From a checkpoint of a small mixture-of-experts model trained on Wikipedia: 5469 steps.
Below are experts of layer 4 (counted from 0) of a mixture-of-experts language model. Rows are named router (the router's row for the expert), gate (a neuron's input weights, with its number), up (a neuron's input weights, with its number), down (a neuron's output weights, with its number) and show model dimensions 0-79. Each number is 500 + 25 x the weight over its row's rms, rounded and kept within 0 to 999. Numbers have three digits each.
Before each expert's rows: a language model's description of what the expert responds to. This comes from a sample of Wikipedia text that the model never trained on.

# expert 14
Prepositions after nouns. Prepositions right after a noun or verb, mainly of, in, for, to, into, during, as in median income of, according to.
router:526515530489541464504522482511428466492485465468504484493526520544509529502498536524520504536476511498501511557487476462506523508488519458474498520466462524503511530484509531478484499493479484518522542474472529517513506473530491508484525501
gate1:484523491483482497497478491483496505481542524515472481518494519514565491481499508530521534512455505503507496493473525499500454497498531501432409543519496518512531548477530498533525482479540501544520492469506463477483460514486523503502519482
up1:513476486508545489512551474502494532523491484504553556434491503501468528502491528494505494497552484497497507497492483446531531484518528475500535514513488488482469464514501536496490523500466496513448510519533505520509483498463470513485449507
down1:434458469504494520488485500504509507476550499510512502475492504526490530474502496510523485517518459483563490518437474489541510523471509516464454482529484499507454514461520530495515531480504489531484523516506538481519515480501473504537512491
gate2:483489464517539491482500491547521439470494492476540475488510461482487514506538494516489501534495497478522521514529489547469514535531486505520472473475560444523510483458497532470494494497493519501474456520504503469498492534487491505520532501
up2:494483452515511487504492441574506457443506487503548503495527456492509511475548479530502526480522469482511488518531479513486516512506503516501450489487518454484484493472502537511523498509494486496481460521484484498487501526505475494505505491
down2:487500521524474486498521483512544452456524458505459511509503475444506510512481473528537486547513492489516485510552489531487501487492517509528530486432485503470508491493528484478517507555491542482523491506508479552463514494491509511506506497
gate3:477535540493493531473576499482496518507540488495487490509483532471499473533519537505501540519487556442497524497510532486516462464524499473430497489513472508513471493469495484523504502453477509532509506505502524471509537505502515460437471505
up3:483524496493537498477498496510497464449517476537500528556523522491513492517521508484461524473571504447533517520527520504534487509519495477488552443505494504524469475524446515492512508489484505533477493517502491488518502505493499486492494506
down3:496521489510490510500480488522435530507491500480518519503489531519505542483538487489449516497516492465539531522507517459510525487516469501511496456499539519528501491489514534509479511470484527532522503508527469470477525502495475514484525533
gate4:519505499510496481511445505540488518512529523534499511504516499511498479490499518489506506478439504531484533518535526490532493507487456523502494467513498484455487507459444512528528507431475526550533543483470544487490537499516532460469516492
up4:515485474472482522509489468537496513520523498477528551508508527493554532501514500490471502455489505532464456492508502479485467502511517512502486507515486487482530492533493526531484505518481530471486516482526470501524449486472538495461480487
down4:483484477477504544509496488474510449547548459498517544533505493536486506468540496534464487506465475508537508510506523525496502542542520518497474496509520465520466479484465516497533490497488508475490492476496452513502477511478513499498534503
gate5:479505504480471487462456500509525472482467503486510531507467493528498476503507546502500498557515516520518506471501533496480488533466520550516511485507480466514549506470512467470511481541512460521543517492519480457502467533497493494492472489
up5:528484499536519520543540494514488531510528524507479471528522528500515486494475456481478511447472491493494500513527475531520515457541463492483523509512540520495462489525470525515507522452510523481456465500477526526502510449521498487499501502
down5:501520518528519544496466526499503504500502477494533469506465479498491523476479526510516534475478536486484500517507499511469485509504459462505488482492478523492503526503487530483516516468508511522511489473523484475511467506517502501520493474
gate6:542515508508516530501479516532460477508514524501517512518507502502487472550513473491514482500482536500550487489496500506444487530497556530531474477502500482466540444536498565488495539457465545503496494482521533520494500481500507520503483494
up6:498522501502479486465507463500437492520501479517506496493476498485489491557534490494531549537515556504510517481456502441460516506483506525474488487503509526490521500520499525466507535460443510531504528478514542537525465462513469520489517492
down6:529489485508491525514519505464527516513518485464493469558500495491524493476514500501480494519549546524527492534517496504499431502480491507511508491504533521472454518533503517477487513499503468499474514483528485545477487481517513552489488473
gate7:468493495490510516509537481424499508471521469518520458506484532520502471495557503482477491532479530484498506486525488453530479517521510512484494495511518516529533533491479479482568502494481525468488537481465540491526482490462500488476549484
up7:481522454483493563486495530476504487474504470494438502523504487477512470471514444486474550492521492483507521520470515511498552451509507531494448527514509499509494514472496542494496491509494481447483499513517473485486477574480516506506549528
down7:520447518454522503515479499496505501490525494524502498497486479477540482489465523493487526527541496495484492524531500535504485494544506497523450505504492530519443530518492506474487476498525479507492475545515527482528511508488483507475500508
gate8:520506524486565520483520485512498485475526503440539511520497502551490484487476513522495519472435526520531498504470529475545519509485529475499489538499447466496493496486525487457504498525531507473527497498514481477496512493467480487539508495
up8:555481529516492444447541452540493519483526490495490548512483516497532481547482510566530493491467519549477457493515522499544498491483490486496492502498469492465480484461539479551502479462467513520501505496500529483479540456486504487499521471
down8:496494507525478518470500461529501483493454502473535513520489532535477507517475486533499501467460498537493494493470526472460501495504504480521531510521518519482515492497496561501502493520509517481446508532513474500495538506452463509578522459
gate9:504494517546574484482503459463524511486494514511463506494500519479498469514483528513566465514490519534540525484517492434528489475505534496506529518500482480511516494498455482539519495520521528481483523490507436537473484505525492487483527485
up9:548519497446495508521513528508499523477515458516535481515485418525506538517482507496483481507473537528463544483501521515485505521457491498509500472514475507492484496538524525540474489481508483489510489499462493476474514464490528528545465524
down9:480504492473508526465530504492478474514556494506483466537468483507511516510510467498513481501562448513512520483483559468531531539515508508483436456506495507490472558506532515487470558515513526488497507499489518503487533509488492489534492454
gate10:554528502508533488512506505518500481502481561532530568448476503538528490494499510502471503527512495538497502481479544511513495494469498513529502508525455471510482492521503498520472525552525468487480497456477518500486494480476501460456469498
up10:529508503487540534497516483509483482493493521469530532436505481508507538505493529483488492532518465495451519505470508517478513521492519467523519498510437465514474517504500530497483527521491481478527488458493498529498547521502513489489466528
down10:542532527520501517517513497494509518477484529514501507436539489518528520497483527479471472494467564532499539531506546490463487514477494549515461493526453461504515494493462537483449521492518461537467500479507483505499525452500504519479458544
gate11:516468522510498494466547480493491508442482467469482483473473533485502494550492518513534519540508469492478480483526514493526483524488519501475549532496466475504513474531515431515521466505481539517502504528498477484517435492564510514489519482
up11:503527485463452519536481500496521498557530540539516504503536464518513525492499506480482510477505506516492505491464487495480538416484516520520464460530507505474512531430512542506503541526504459476504499504508485508498560485471490496486479483
down11:504569431504508471468501474559528497500501481482531537524502487485501497513475463536499505503497505491533523481493470456527503446472520501479512499528487511495506501464476584533479551482525529494519543471478521499510501465498519513490512476
gate12:539524506515527479502527485540494503484490467526527498480484444460523479522497509487532504484500533512515494514530505471509512472514539523455518477490472513488480483465489506549471482479478523509493470475512533508528564459443488502491511474
up12:489509507478510522506514520533501528493476486508537507463493499465489457504497504503496493527557511530459514522480497487479532459509573533503485454488488464480528513479490498492494478534479514476474470450499522473530533491481485476476505511
down12:488497535505537466502492533534552500474447502492514549458510536463511534514492545509493527508451481545456518512466487477511522469513468511520513493454503463510543500490505509489516508445442515473502477512522515476526482510494504518496486496